Weights of a small mixture-of-experts language model, trained from scratch on English Wikipedia: vocabulary 38925.
Below are experts of layer 9 (counted from 0) of a mixture-of-experts language model. Rows are named router (the router's row for the expert), down (a neuron's output weights, with its number) and show model dimensions 0-127. Each number is 200 + 20 x the weight over its row's rms, rounded and kept within 0 to 999.
Before each expert's rows: a language model's description of what the expert responds to. This comes from a sample of Wikipedia text that the model never trained on.

# expert 14
Description: Quantifiers and adjectives
router,167,190,162,212,220,222,190,192,214,205,219,223,210,203,176,179,219,192,179,201,175,199,184,185,206,198,209,216,211,159,211,187,204,196,184,208,198,211,164,203,199,169,221,190,188,201,236,193,171,181,224,214,200,226,205,217,216,198,179,215,208,207,203,183,196,188,169,212,169,209,161,185,206,240,190,201,203,201,188,207,197,196,213,206,190,189,232,191,209,165,206,210,243,161,216,211,176,168,187,174,191,218,152,222,209,178,209,212,195,211,201,189,196,224,175,219,216,205,181,204,197,198,194,207,168,210,205,190
down0,238,200,186,190,184,194,188,177,203,212,190,185,224,233,247,218,209,227,198,174,198,190,206,208,187,229,175,224,226,161,167,217,225,202,205,222,189,190,216,204,184,178,180,219,200,204,213,205,197,186,220,244,199,206,187,170,186,248,199,194,198,213,195,185,187,237,222,202,209,221,205,199,188,203,193,169,204,217,185,184,183,229,190,178,216,185,217,205,240,200,174,198,178,215,185,199,193,239,204,165,227,207,161,203,134,182,227,228,214,174,217,165,193,194,209,208,202,160,213,196,203,179,182,202,198,190,190,227
down1,193,222,187,190,205,238,207,179,223,205,182,180,201,188,190,239,214,186,215,204,178,200,203,187,196,198,205,174,222,196,214,164,202,226,225,223,209,201,203,217,201,209,183,255,183,224,190,203,210,188,222,187,201,185,170,197,207,168,219,227,190,166,206,165,227,199,146,202,154,185,202,217,173,168,203,234,204,210,160,217,222,209,200,204,207,188,161,206,234,207,170,184,206,189,187,183,183,169,193,201,202,202,185,165,192,183,196,194,177,182,195,215,160,234,198,175,198,221,205,208,189,179,205,169,206,201,199,200
down2,221,181,233,159,196,227,188,211,189,214,183,158,213,168,221,195,226,233,174,223,237,251,189,214,200,203,191,204,208,171,215,173,201,195,209,172,179,196,216,194,219,244,237,205,161,208,215,223,219,192,219,203,167,192,174,216,177,211,194,212,201,206,193,202,224,147,202,176,186,177,244,187,195,218,200,209,195,198,207,169,207,218,171,205,171,198,193,214,182,207,249,162,176,196,204,236,191,191,156,188,231,164,172,197,178,190,175,212,199,200,203,201,215,173,184,182,185,225,197,188,196,180,194,183,210,196,183,205
down3,212,211,188,190,219,181,213,214,201,180,207,201,194,230,213,195,217,198,205,197,234,207,226,210,207,207,219,194,197,190,182,197,199,167,214,226,217,217,200,209,204,189,207,193,175,201,193,219,221,196,217,193,234,196,211,185,194,206,188,196,218,195,178,194,203,250,179,210,207,197,204,217,211,197,198,153,200,191,210,207,180,221,198,169,190,253,200,209,190,212,218,190,175,199,242,199,198,232,196,189,191,212,200,219,191,174,199,213,196,210,188,198,253,211,195,184,201,199,208,213,192,196,204,175,193,215,160,222
down4,199,191,210,194,193,185,167,196,214,188,203,193,174,233,165,189,194,222,228,198,219,184,178,192,187,195,191,223,216,200,206,189,215,183,201,218,181,183,204,207,213,192,171,174,193,212,206,184,182,193,209,211,186,192,170,176,172,225,142,221,231,203,189,145,242,219,180,177,208,163,189,181,215,214,212,197,186,181,224,201,219,166,200,163,173,222,151,215,192,200,162,203,193,188,212,133,200,220,203,171,193,187,239,195,219,168,198,170,221,166,194,211,175,219,214,221,194,201,223,218,172,209,199,204,248,205,213,193
down5,161,225,189,184,195,187,195,219,225,192,201,178,181,222,211,200,180,187,219,210,163,175,163,187,196,186,224,174,200,240,178,158,198,131,210,188,174,188,222,209,208,211,202,194,208,216,195,192,154,188,198,205,214,168,196,207,218,224,184,160,186,196,190,211,221,205,205,208,189,214,226,205,225,177,229,184,155,199,197,194,197,240,198,216,225,194,194,181,216,192,233,170,229,217,210,205,186,161,227,217,197,174,166,200,215,209,173,217,212,185,202,180,191,193,208,193,184,200,228,208,173,221,221,186,220,171,228,219
down6,217,197,203,207,204,202,220,185,204,185,206,231,217,216,205,203,200,210,217,201,185,193,204,215,211,220,204,192,218,194,191,230,204,188,172,177,188,185,214,208,168,204,168,196,198,182,198,225,179,211,202,188,195,202,177,198,172,200,171,183,199,166,215,203,191,220,217,203,214,192,184,223,225,203,218,207,204,189,199,199,188,232,233,169,235,187,209,215,188,189,208,220,228,215,199,189,184,193,185,210,162,291,212,212,195,202,213,206,210,201,203,205,192,212,195,191,201,211,206,219,248,216,195,221,181,183,220,180
down7,191,198,191,199,194,221,179,183,210,218,194,177,213,215,189,232,200,164,218,198,221,203,194,188,187,219,242,221,174,208,199,229,210,176,180,201,212,187,214,193,219,190,202,208,168,235,245,195,211,213,212,178,224,210,249,173,196,184,204,186,179,200,178,198,196,227,179,199,236,229,192,195,191,138,203,182,207,224,206,195,202,170,221,161,182,205,169,214,189,142,213,185,163,201,217,162,186,205,202,223,191,187,180,222,190,176,225,171,199,188,182,222,146,198,219,178,202,214,187,188,189,162,213,205,186,220,189,178
down8,204,210,180,216,229,191,200,224,220,208,206,197,197,225,202,225,206,200,196,182,217,225,243,193,197,227,187,196,198,209,184,193,221,215,232,155,191,202,182,192,199,212,196,207,215,197,186,178,180,181,181,171,168,200,223,203,207,179,208,199,177,159,189,194,199,206,199,205,181,209,190,173,237,140,198,194,196,184,209,175,190,158,242,211,220,191,202,200,171,155,213,203,204,184,183,172,195,162,212,240,212,156,205,182,178,198,215,202,209,173,195,203,175,165,195,230,210,195,205,208,225,175,170,199,205,228,197,151
down9,182,243,221,198,208,220,215,239,207,194,190,201,177,199,224,167,157,189,215,206,161,182,214,183,207,174,236,238,202,168,214,211,158,205,196,237,187,209,186,227,200,192,186,212,197,223,226,195,220,209,196,242,182,184,179,212,169,177,185,184,203,194,213,215,195,205,217,197,203,203,208,210,199,217,204,200,249,208,219,220,205,208,202,178,200,183,179,175,187,221,229,200,202,194,198,220,224,160,198,211,196,218,212,149,173,167,170,209,197,188,208,222,173,188,192,169,205,196,201,194,195,220,184,192,162,181,206,214
down10,168,210,199,224,167,236,186,184,183,196,181,173,169,201,207,201,217,186,163,236,208,199,182,197,208,206,199,218,213,192,200,216,215,201,219,184,162,208,221,195,192,185,201,197,188,228,192,210,187,205,158,180,206,206,178,233,165,207,181,218,173,173,204,183,220,191,241,221,200,176,168,179,175,212,235,188,234,192,203,204,228,191,221,199,210,193,178,215,163,201,200,197,186,217,235,210,199,247,200,197,207,247,166,188,232,261,207,182,209,199,210,219,184,213,225,203,204,202,163,212,206,191,180,224,197,218,166,202
down11,172,205,181,164,185,187,241,216,199,218,197,203,188,169,203,164,166,211,200,203,196,181,206,198,228,221,178,169,201,223,195,200,222,234,203,218,190,194,210,177,213,193,216,196,202,193,199,218,154,243,211,183,173,204,165,187,191,157,203,183,229,194,213,198,198,207,200,197,202,220,185,183,203,196,208,208,175,199,186,205,217,232,200,247,201,207,240,155,183,211,181,209,179,193,196,208,202,196,195,241,207,197,219,206,218,222,199,178,209,217,218,192,188,193,198,181,194,202,173,201,177,208,253,199,194,204,201,238
down12,212,207,196,234,223,205,204,209,208,185,174,190,178,216,167,160,238,196,199,188,239,229,174,211,225,180,189,212,207,187,196,151,172,182,186,168,196,176,197,194,196,202,178,197,185,231,184,223,213,235,196,202,200,154,173,185,187,212,208,203,202,211,178,221,195,202,196,196,228,203,166,195,194,218,208,187,200,194,197,188,219,192,186,176,185,197,168,235,170,186,229,196,140,204,188,185,201,171,191,171,215,206,218,192,228,191,194,208,151,182,199,203,218,200,174,215,227,218,231,223,228,224,201,232,212,166,230,203
down13,200,195,184,172,197,217,190,216,192,196,181,179,196,195,211,203,206,198,210,164,205,229,179,224,198,222,199,194,201,189,192,184,213,198,196,182,193,213,195,170,166,217,197,197,205,191,222,202,168,200,200,207,177,175,230,187,248,232,223,186,163,195,225,156,200,202,159,171,176,203,218,173,257,192,171,197,173,215,193,210,211,217,186,204,211,228,167,200,202,227,159,156,211,210,188,185,173,216,195,230,203,184,200,201,186,214,190,206,198,208,196,224,237,219,200,228,240,172,201,215,190,185,222,176,215,193,202,215
down14,180,174,187,251,215,239,164,182,201,184,218,211,213,190,161,187,203,191,179,210,218,204,225,219,188,183,169,186,222,200,200,192,222,227,199,163,208,212,194,197,211,199,241,221,168,207,212,155,227,199,178,211,199,187,205,199,211,235,192,202,219,239,161,189,186,193,206,173,164,198,203,193,210,200,158,258,208,174,184,195,224,162,191,208,234,218,190,180,203,182,210,207,243,217,186,176,229,214,204,170,186,235,184,208,220,198,200,189,253,200,199,234,207,191,220,191,192,186,184,235,190,177,182,197,225,231,181,165
down15,191,205,227,178,204,211,183,204,192,198,185,242,154,198,200,214,205,190,214,187,203,175,189,204,183,182,169,223,225,196,183,197,235,190,210,215,229,192,158,254,200,181,178,196,189,197,220,210,202,184,205,207,189,183,213,208,206,190,226,206,168,204,197,196,166,241,164,198,218,209,204,213,186,245,178,195,195,234,193,255,191,188,164,224,192,210,181,218,200,188,218,199,157,235,202,192,205,152,208,215,214,234,205,213,197,193,221,195,221,203,207,183,220,216,227,191,208,209,175,182,202,164,197,177,198,195,215,195
down16,182,226,196,219,204,192,222,206,205,196,171,208,242,191,218,234,169,201,183,248,181,203,150,197,199,190,192,192,163,196,202,204,207,197,195,202,194,198,207,213,182,219,175,171,212,194,218,197,205,178,198,205,228,172,197,141,207,240,180,187,190,202,194,209,219,211,190,182,196,195,203,203,220,185,204,204,216,179,198,202,201,202,205,226,181,228,197,199,183,174,206,178,208,160,206,194,222,182,206,213,202,210,208,187,239,216,200,174,215,189,190,245,173,213,230,227,217,188,202,217,202,217,217,191,160,199,175,214
down17,195,198,240,159,169,173,176,200,226,228,185,223,206,205,191,213,179,200,189,188,210,216,180,232,201,179,198,192,179,172,214,221,177,194,196,192,197,170,179,212,192,215,179,218,211,211,182,203,187,196,220,193,187,192,203,209,213,219,222,205,199,210,214,200,214,213,174,240,197,192,205,202,223,208,206,215,217,169,228,208,178,209,131,187,201,221,161,193,194,193,214,197,185,204,189,175,190,179,217,211,201,158,195,200,165,173,181,188,200,230,187,185,210,203,189,240,172,204,200,137,176,195,203,190,205,187,211,184
down18,178,195,195,213,202,197,215,236,205,194,201,167,184,208,228,170,209,205,205,219,219,197,205,191,182,185,201,199,211,202,260,206,209,156,179,175,204,197,196,208,216,177,193,165,201,185,180,201,164,197,222,212,172,245,201,175,185,165,190,182,204,206,201,217,185,209,187,165,202,168,169,180,172,206,190,182,216,181,221,173,242,232,202,237,182,178,192,216,232,188,219,203,202,204,162,225,212,213,222,159,193,193,170,209,185,187,225,144,182,207,203,223,201,196,245,193,186,175,224,194,218,201,171,197,165,162,179,195
down19,182,132,216,182,226,189,174,167,194,181,200,200,187,172,203,175,200,196,199,187,196,177,200,207,203,200,153,233,199,190,187,197,182,209,214,194,170,207,206,204,211,176,175,188,192,214,220,224,185,201,237,231,208,206,176,213,218,204,172,198,192,199,179,200,224,229,211,194,217,207,193,211,222,198,178,188,241,166,168,198,202,206,218,221,217,193,201,190,191,181,224,219,215,170,215,245,179,201,187,209,209,217,208,235,204,180,197,222,198,175,171,222,223,167,186,149,203,151,204,190,190,201,193,177,237,189,221,201
down20,208,196,185,175,207,188,163,221,188,179,229,175,220,211,220,189,232,163,187,238,228,171,200,205,209,187,160,199,196,234,201,196,243,194,171,205,199,197,230,196,173,175,219,276,199,182,152,210,209,175,162,209,212,182,188,190,214,257,189,198,166,229,189,204,179,177,205,168,201,191,205,186,198,185,180,193,217,212,197,213,196,181,196,210,200,191,218,190,225,197,206,218,185,193,192,208,226,209,158,217,229,206,197,210,235,215,249,206,224,215,190,191,198,175,198,226,185,200,194,256,191,193,207,195,220,231,166,190
down21,198,240,219,171,205,189,195,218,219,160,204,187,212,190,209,192,185,175,217,208,192,197,191,221,199,203,214,192,202,207,221,231,182,178,206,249,196,223,202,213,185,187,205,220,205,169,207,188,181,201,208,201,251,237,163,195,176,201,190,216,172,204,201,200,197,217,216,237,168,203,196,168,195,216,224,184,201,169,207,219,191,194,232,208,186,215,227,181,191,188,185,185,229,162,227,224,205,202,226,237,162,228,212,206,215,256,179,196,173,227,231,205,190,204,161,192,201,198,200,231,202,176,255,220,196,199,243,240
down22,187,227,165,199,221,169,206,198,160,196,191,184,174,194,187,171,179,231,217,186,224,201,208,155,195,218,223,181,234,194,209,194,195,157,176,222,216,181,200,203,196,177,196,179,224,203,206,217,202,189,204,190,202,218,199,187,211,174,229,201,196,214,190,180,223,234,197,144,213,215,192,222,223,242,218,158,220,192,209,232,186,213,183,203,229,190,192,186,231,186,187,227,196,176,165,238,157,170,208,176,200,201,207,212,218,235,202,238,231,222,205,195,195,211,210,238,227,213,163,186,190,219,207,180,238,209,183,192
down23,189,189,200,229,177,180,180,187,191,173,207,192,193,255,178,186,201,183,166,192,216,165,219,201,212,227,262,223,189,211,203,213,180,224,184,190,207,194,207,230,158,174,218,213,193,220,185,165,200,193,170,167,240,193,164,204,190,196,194,190,179,235,225,210,164,252,220,212,190,203,192,210,219,201,194,225,202,193,241,208,181,203,207,188,187,208,196,186,222,212,187,207,190,192,204,217,195,182,223,176,263,195,216,179,240,240,197,229,200,209,221,199,198,163,198,218,208,185,169,227,212,184,229,200,209,196,215,236
down24,215,239,214,209,217,202,196,229,226,236,182,179,222,214,174,192,213,213,177,159,207,186,215,200,159,227,195,204,199,189,191,200,215,220,223,231,183,209,243,232,217,187,204,201,205,206,184,147,210,203,140,221,212,211,167,228,180,184,239,200,204,206,190,184,189,194,215,228,190,184,213,200,191,203,224,234,210,189,221,188,205,203,215,181,222,181,244,190,193,237,198,212,234,199,207,202,226,221,187,210,197,201,174,180,222,208,195,202,175,239,165,207,169,190,181,197,173,217,191,239,200,248,210,211,198,177,181,196
down25,169,206,189,204,204,211,189,200,195,191,184,214,220,259,205,203,208,173,191,164,198,186,186,216,190,209,205,198,206,226,193,245,203,149,236,211,221,190,213,167,178,197,193,177,162,203,225,172,208,182,214,217,200,185,185,207,209,203,210,180,196,175,232,223,170,200,193,227,207,176,190,214,214,179,203,215,202,198,220,173,204,186,215,216,218,197,209,194,163,189,181,216,202,236,192,204,224,193,192,228,191,249,195,164,200,212,203,182,202,194,208,181,175,191,218,180,176,201,189,192,225,204,176,194,193,184,232,186
down26,204,244,216,183,211,202,181,180,193,237,184,166,222,168,181,209,184,173,194,187,176,185,210,218,229,219,164,181,220,194,205,238,188,200,219,186,219,224,192,210,204,207,193,200,213,174,205,176,198,214,206,221,198,177,205,217,230,173,200,218,203,161,197,188,201,195,172,235,183,205,228,206,208,198,231,187,181,249,177,223,202,225,194,141,204,196,214,153,189,183,183,235,200,215,222,189,185,233,196,178,236,161,212,223,180,193,213,215,228,208,187,174,117,180,179,184,212,194,188,198,184,233,207,199,207,199,191,207
down27,193,247,181,177,195,178,197,241,226,171,205,225,217,186,178,212,185,221,217,215,204,185,216,227,200,253,215,164,207,210,214,159,185,190,182,227,198,164,187,187,208,185,212,230,183,153,202,226,191,230,211,192,220,181,189,212,217,200,201,206,204,186,206,213,215,158,175,203,220,219,160,168,174,209,194,161,157,210,204,198,225,178,210,159,196,167,178,222,203,207,209,219,210,199,228,192,235,215,210,195,215,216,169,199,194,193,212,230,213,224,200,197,192,191,201,206,186,207,192,194,233,136,189,240,191,148,210,157
down28,188,234,204,173,201,203,233,218,175,212,179,218,180,162,202,230,220,207,221,192,169,196,203,212,233,212,205,178,203,184,212,225,205,199,194,213,247,194,187,184,196,187,189,210,186,191,222,211,213,191,234,186,203,200,166,176,202,223,190,231,205,244,209,209,172,173,223,226,185,201,189,193,210,199,200,200,172,181,206,206,208,231,191,240,201,207,178,203,188,196,200,152,183,210,190,222,185,204,226,188,193,173,187,217,213,211,160,209,213,214,198,161,228,207,184,186,212,222,167,146,183,230,210,230,204,163,193,231
down29,222,207,193,187,193,182,218,241,213,211,225,230,180,236,198,227,197,215,193,216,208,192,215,218,213,176,200,185,235,195,191,224,242,186,216,222,223,215,217,217,209,216,204,195,208,184,202,208,201,217,196,182,222,185,215,237,209,222,199,191,174,225,223,193,176,212,229,212,198,220,202,203,213,180,199,213,167,236,206,210,201,177,228,199,192,202,167,218,203,212,198,209,225,190,202,173,234,152,203,229,180,178,206,168,190,222,184,230,249,191,181,183,179,234,197,241,219,220,203,201,218,164,223,229,187,188,209,180
down30,222,237,215,180,194,222,213,198,215,205,195,167,209,193,208,199,221,204,179,210,199,211,228,201,203,217,218,211,202,215,195,229,200,238,219,206,218,186,256,180,179,208,209,228,252,214,181,199,204,199,158,156,196,219,197,150,185,212,184,180,200,195,223,190,199,214,226,197,185,194,201,209,202,199,215,207,223,202,236,207,157,217,192,195,222,200,186,194,156,226,199,205,216,179,183,181,234,212,208,196,198,177,188,201,261,243,183,215,211,225,214,178,227,193,160,194,194,178,202,208,209,221,231,181,195,185,201,230
down31,209,201,182,193,168,202,253,207,216,173,180,217,228,164,181,234,179,233,216,196,206,219,212,200,255,164,191,194,190,184,168,170,196,181,209,190,218,172,219,181,162,221,194,210,166,185,196,186,177,193,190,182,196,211,219,201,225,199,184,194,212,219,197,203,208,206,193,166,208,207,187,188,213,212,227,218,179,161,223,229,207,199,189,203,198,197,196,184,202,235,212,196,202,196,216,173,215,190,178,212,211,196,210,213,213,179,168,211,199,210,211,200,183,201,212,199,207,184,206,197,209,209,185,196,184,210,204,165
down32,213,197,201,215,202,213,171,199,179,169,201,196,226,192,210,197,196,178,179,194,251,196,178,220,192,177,198,238,213,186,217,198,193,202,170,199,165,181,198,206,201,201,187,201,206,230,232,200,217,221,199,227,210,219,185,222,183,239,207,196,209,169,189,180,194,198,203,204,199,170,220,210,189,221,164,214,218,260,222,172,195,220,183,188,213,177,183,181,171,212,194,225,217,167,190,170,220,208,195,197,176,227,197,215,206,225,220,186,196,191,212,192,228,173,189,212,207,185,218,208,208,230,222,206,193,167,216,207
down33,209,218,195,223,200,203,177,203,193,169,233,181,215,204,184,208,207,222,179,225,220,205,207,192,208,200,209,195,188,192,196,211,210,189,189,169,191,199,198,234,187,197,229,223,193,203,190,198,199,202,215,184,145,195,232,176,179,203,216,194,170,188,198,190,224,192,199,189,163,195,215,160,186,207,198,212,197,186,180,159,198,181,221,203,240,210,204,208,204,191,243,183,177,219,175,196,169,173,203,220,224,187,187,210,188,194,210,193,193,185,224,195,169,214,239,195,211,207,183,214,190,200,210,199,161,181,153,205
down34,195,191,207,189,209,165,181,170,205,191,199,174,223,229,184,183,199,188,168,202,179,163,193,177,206,158,196,209,181,218,208,205,199,186,229,140,177,226,211,207,157,201,231,203,224,216,218,171,181,200,182,255,150,200,182,207,184,199,211,195,214,171,183,188,181,196,166,168,179,243,220,208,213,195,205,214,189,207,187,204,203,171,219,229,207,201,197,223,212,178,206,193,213,202,207,184,187,202,205,225,200,208,187,200,233,195,208,206,192,206,142,203,215,165,204,230,199,195,223,235,203,186,173,210,181,212,200,175
down35,214,195,191,222,170,192,197,166,220,200,209,209,190,207,192,199,192,228,187,245,174,221,201,229,202,187,191,199,225,214,198,204,195,196,215,199,186,196,209,220,208,189,211,205,203,199,189,208,146,222,200,178,181,199,161,200,205,179,210,196,198,198,204,198,192,212,196,180,244,155,171,193,212,211,211,201,223,186,197,168,205,250,219,216,223,172,218,162,212,186,185,209,213,248,220,214,221,208,178,188,196,256,210,188,229,195,211,207,187,197,212,208,219,216,201,202,221,200,204,204,184,196,203,187,194,191,230,195
down36,179,210,213,183,205,196,199,192,212,209,199,161,154,205,175,228,181,220,157,213,187,186,185,227,180,205,198,190,198,202,216,173,212,171,202,179,176,200,217,171,200,189,190,197,191,200,226,180,188,194,220,219,186,248,207,174,204,159,228,169,182,177,209,205,197,191,202,150,173,181,223,172,155,200,248,192,211,190,191,177,213,173,229,194,200,205,236,178,201,227,190,181,231,176,221,211,206,210,206,196,212,192,191,236,201,204,178,163,225,223,169,206,162,213,217,239,183,211,239,216,174,192,220,186,179,238,202,207
down37,204,209,172,199,175,232,240,227,205,188,215,222,180,190,224,214,193,188,209,209,206,193,202,200,183,181,187,151,222,201,194,162,188,176,188,200,210,191,182,224,197,221,206,230,202,228,208,192,191,209,227,204,249,168,213,165,228,202,179,185,202,197,196,163,182,209,175,238,193,212,195,195,207,158,194,181,169,188,230,207,180,184,190,231,183,222,223,195,183,200,204,202,198,191,209,210,209,231,196,220,184,219,188,209,169,227,177,197,206,202,225,187,221,222,190,206,207,199,210,241,197,209,215,199,172,190,204,235
down38,180,165,184,218,188,200,197,195,209,196,166,217,233,197,209,215,209,221,146,179,220,180,209,175,189,195,189,149,197,204,204,187,174,176,206,213,211,213,197,212,211,165,190,206,183,187,178,203,192,249,219,160,204,195,234,188,198,222,186,176,202,209,194,173,224,202,187,191,231,224,198,209,224,195,203,177,199,238,204,193,199,166,199,230,187,216,185,222,180,218,215,191,187,184,214,205,217,191,206,164,222,208,222,232,186,206,206,236,208,192,210,202,213,246,185,194,179,215,216,185,203,184,212,175,192,200,223,191
down39,193,211,179,204,208,165,199,217,203,196,208,203,203,217,217,210,211,182,162,240,206,211,208,205,176,194,194,208,218,174,210,204,262,222,240,200,168,191,196,218,177,190,192,212,237,200,167,170,164,199,196,224,201,210,172,225,163,205,220,160,188,188,195,220,217,223,213,213,194,187,234,197,137,175,182,210,199,205,236,159,179,205,202,201,191,216,234,186,206,179,232,202,187,187,214,203,200,245,184,205,182,221,211,204,190,217,226,240,247,213,199,189,157,208,180,224,193,187,162,191,187,194,220,201,200,221,212,180
down40,203,199,192,172,159,215,193,230,204,191,224,211,192,193,198,174,178,226,208,169,218,211,204,203,233,211,182,218,219,246,204,204,212,190,219,174,237,237,200,212,229,188,208,214,185,203,187,203,204,211,176,160,183,201,235,177,208,174,228,227,184,233,170,181,237,179,220,187,222,239,198,222,187,213,179,207,138,203,206,234,177,202,185,181,178,186,209,205,205,198,220,211,217,211,207,193,165,185,219,183,166,187,210,228,211,198,206,220,200,203,177,192,213,214,181,212,191,199,208,197,222,191,198,212,222,175,223,189
down41,197,224,193,217,219,195,202,235,194,203,212,169,197,188,205,207,225,205,216,248,204,202,280,222,239,183,198,181,199,198,180,181,208,214,230,211,211,245,210,190,227,180,199,200,228,206,189,229,185,204,181,204,163,223,174,193,204,197,187,206,212,185,196,210,206,191,174,173,178,200,213,185,207,190,179,220,207,216,201,189,199,203,145,187,193,228,221,231,165,206,183,202,211,204,198,220,201,232,229,151,222,229,208,191,229,227,171,212,184,237,211,199,209,177,196,205,191,208,223,195,194,206,225,212,188,222,206,212
down42,174,214,214,221,197,211,184,197,225,217,209,249,265,201,217,175,198,223,188,236,203,199,224,218,234,214,208,223,219,157,167,192,192,185,196,192,204,176,178,187,199,193,192,203,229,168,203,215,196,216,231,192,192,219,178,177,219,186,187,192,202,183,192,208,141,188,188,209,213,207,222,213,181,185,171,177,208,211,183,166,227,173,193,199,255,194,201,226,234,235,204,169,201,191,164,252,200,197,216,227,163,177,231,180,176,171,238,195,224,174,194,209,175,204,199,191,205,197,188,179,198,213,195,187,189,207,182,163
down43,170,157,171,138,172,177,208,201,199,229,198,198,227,183,211,218,228,201,200,190,154,213,156,180,187,197,189,231,226,228,151,219,205,181,190,209,192,227,194,165,190,202,198,198,228,163,202,203,197,178,208,176,216,200,195,207,235,201,154,220,213,176,203,209,201,163,207,203,196,224,184,214,218,218,190,211,179,221,240,233,177,164,203,201,224,212,176,209,213,213,186,189,201,216,199,228,191,205,165,203,157,200,200,218,202,194,191,212,218,175,186,203,209,203,171,223,220,213,170,199,201,220,172,193,241,204,208,205
down44,214,187,213,163,203,168,196,218,242,212,192,210,211,185,206,198,167,214,190,200,226,211,182,168,182,160,180,184,235,217,172,254,183,217,203,232,221,228,201,200,201,204,184,162,214,194,184,212,202,187,217,204,191,209,198,222,190,189,214,248,210,212,212,207,181,196,194,209,245,175,195,194,198,181,201,180,199,265,176,245,182,214,200,199,229,221,226,166,217,230,201,201,209,224,242,193,133,206,183,183,200,225,185,228,213,227,213,232,232,195,161,179,202,164,196,201,204,207,206,179,199,208,192,228,196,208,219,160
down45,205,178,208,229,211,171,176,203,189,169,239,182,204,218,212,179,197,195,213,198,199,194,210,220,192,185,191,211,209,199,211,187,239,193,179,224,190,206,215,218,205,188,248,194,186,185,225,205,199,232,185,203,234,186,187,182,175,187,223,171,175,180,209,215,193,198,215,227,146,173,206,229,215,186,201,195,157,177,183,187,179,201,196,220,200,203,187,178,200,195,224,209,233,218,163,247,190,228,210,169,218,193,190,192,203,211,206,208,202,219,287,189,182,210,211,228,171,226,216,222,216,178,196,199,201,209,200,198
down46,239,199,181,237,226,188,204,199,232,183,199,192,158,108,216,179,192,181,206,192,237,197,209,211,180,206,194,189,177,221,189,195,194,207,205,190,243,200,186,202,202,204,227,207,186,182,213,206,203,192,238,206,185,201,179,204,187,204,138,171,207,160,184,218,217,233,167,170,196,198,203,173,228,184,200,227,233,167,191,170,226,220,209,186,183,200,188,172,215,173,208,192,197,205,240,205,181,165,180,198,234,210,187,205,224,202,197,200,174,208,185,198,193,204,199,175,189,206,200,208,203,187,197,190,225,233,193,195
down47,213,176,232,187,200,157,195,200,183,220,205,227,200,198,173,194,184,179,201,207,223,209,182,216,211,206,207,176,178,197,185,231,219,197,217,210,198,184,212,200,209,188,181,217,152,198,210,204,212,219,178,186,226,227,209,208,202,213,203,208,167,202,192,192,207,194,173,209,219,190,175,210,225,145,178,231,192,212,199,216,197,220,232,191,166,171,189,252,183,219,253,203,196,186,209,207,195,211,221,190,238,195,233,224,184,195,238,218,195,239,200,194,163,249,213,158,196,243,202,206,208,220,211,212,224,183,199,200
down48,201,205,210,199,196,220,219,199,150,235,204,214,251,217,210,223,213,204,203,185,178,235,196,195,199,219,190,209,201,161,192,203,181,212,201,231,225,220,181,219,213,183,177,161,200,180,208,192,224,220,203,173,168,215,217,193,167,219,214,229,198,208,201,192,174,162,220,212,217,168,207,210,188,203,167,229,208,190,182,170,203,189,190,198,185,180,220,192,197,203,195,186,203,175,216,201,217,178,209,172,183,193,229,200,200,169,223,217,175,200,204,202,147,176,209,192,204,192,201,184,188,184,211,214,214,199,201,185
down49,205,178,187,193,239,194,153,196,176,195,234,192,194,184,175,224,217,191,203,237,226,144,184,188,222,214,227,205,208,200,219,173,205,189,183,212,216,215,179,164,234,197,166,196,201,206,202,221,200,192,194,219,187,192,170,152,167,190,202,225,201,204,185,177,236,213,174,180,168,200,243,186,182,221,210,209,179,205,203,197,205,199,197,200,204,209,161,185,206,197,215,208,200,185,200,215,158,202,174,226,209,184,192,185,166,146,186,200,204,187,206,204,196,238,180,177,170,168,179,173,207,196,194,209,223,187,192,200
down50,173,209,209,220,197,180,209,213,215,231,230,222,192,223,228,200,181,220,198,205,184,241,166,226,199,229,215,194,173,190,163,189,194,192,193,200,189,190,190,196,195,203,213,196,205,197,220,176,209,213,213,189,218,233,169,211,230,218,193,179,216,193,203,218,144,186,217,193,154,203,206,213,207,195,204,204,192,208,234,200,200,217,215,234,213,209,217,249,174,205,171,193,215,183,206,167,213,233,210,209,201,225,199,203,199,193,222,220,203,197,202,210,225,221,176,169,188,205,171,171,185,197,168,210,198,170,202,210
down51,187,253,182,183,227,240,203,171,229,211,196,199,188,206,190,199,210,204,172,159,179,214,176,194,193,245,196,234,213,211,228,219,215,195,209,201,212,199,201,165,197,176,211,163,215,186,230,183,179,175,184,222,204,214,174,212,153,201,224,189,174,223,154,211,187,179,187,201,209,200,223,211,160,189,208,219,188,203,222,214,196,221,198,188,211,221,196,220,231,222,199,233,244,188,203,190,208,210,189,197,185,215,205,168,215,175,209,212,225,190,178,220,202,218,210,190,210,222,200,234,195,153,185,204,210,146,170,233
down52,214,186,175,185,216,234,204,154,232,232,197,219,191,190,222,225,205,191,200,210,227,234,220,204,192,200,214,208,221,194,162,195,176,220,216,245,219,191,201,188,200,170,211,190,225,238,207,197,222,185,201,215,186,162,204,224,187,209,197,219,197,215,209,170,221,216,193,222,184,223,199,179,244,189,199,200,187,229,197,198,185,191,201,210,209,217,221,238,193,203,213,258,201,234,244,177,226,198,173,195,217,196,177,176,188,220,209,171,224,205,173,183,217,173,217,259,175,215,238,212,182,199,199,199,188,220,186,257
down53,186,210,193,218,172,226,219,174,197,198,207,176,170,227,186,193,203,219,215,211,195,215,255,200,197,158,200,188,200,218,202,191,215,200,222,161,208,223,199,228,214,195,196,202,181,189,200,209,216,221,169,203,217,167,215,179,195,181,192,219,200,207,189,239,223,234,177,182,214,206,201,183,177,199,195,174,224,196,189,213,192,181,191,188,177,217,168,192,180,203,229,215,181,216,210,208,190,166,215,197,216,173,201,224,222,209,183,241,211,202,156,199,185,189,197,209,186,197,167,219,192,206,196,193,167,200,186,205
down54,221,208,194,212,229,182,202,192,189,159,200,208,219,189,208,239,182,218,200,194,246,209,194,185,212,189,177,207,195,172,189,197,194,193,218,220,183,185,194,199,175,169,251,196,186,236,154,226,212,172,237,199,194,198,184,184,197,200,214,171,225,206,189,213,216,211,206,160,165,193,228,203,179,210,211,204,230,203,211,170,247,209,228,176,167,213,207,233,185,198,197,196,181,209,213,186,205,188,182,191,192,213,188,186,226,198,185,238,200,208,195,185,200,196,191,167,166,169,219,213,211,183,199,206,224,196,229,207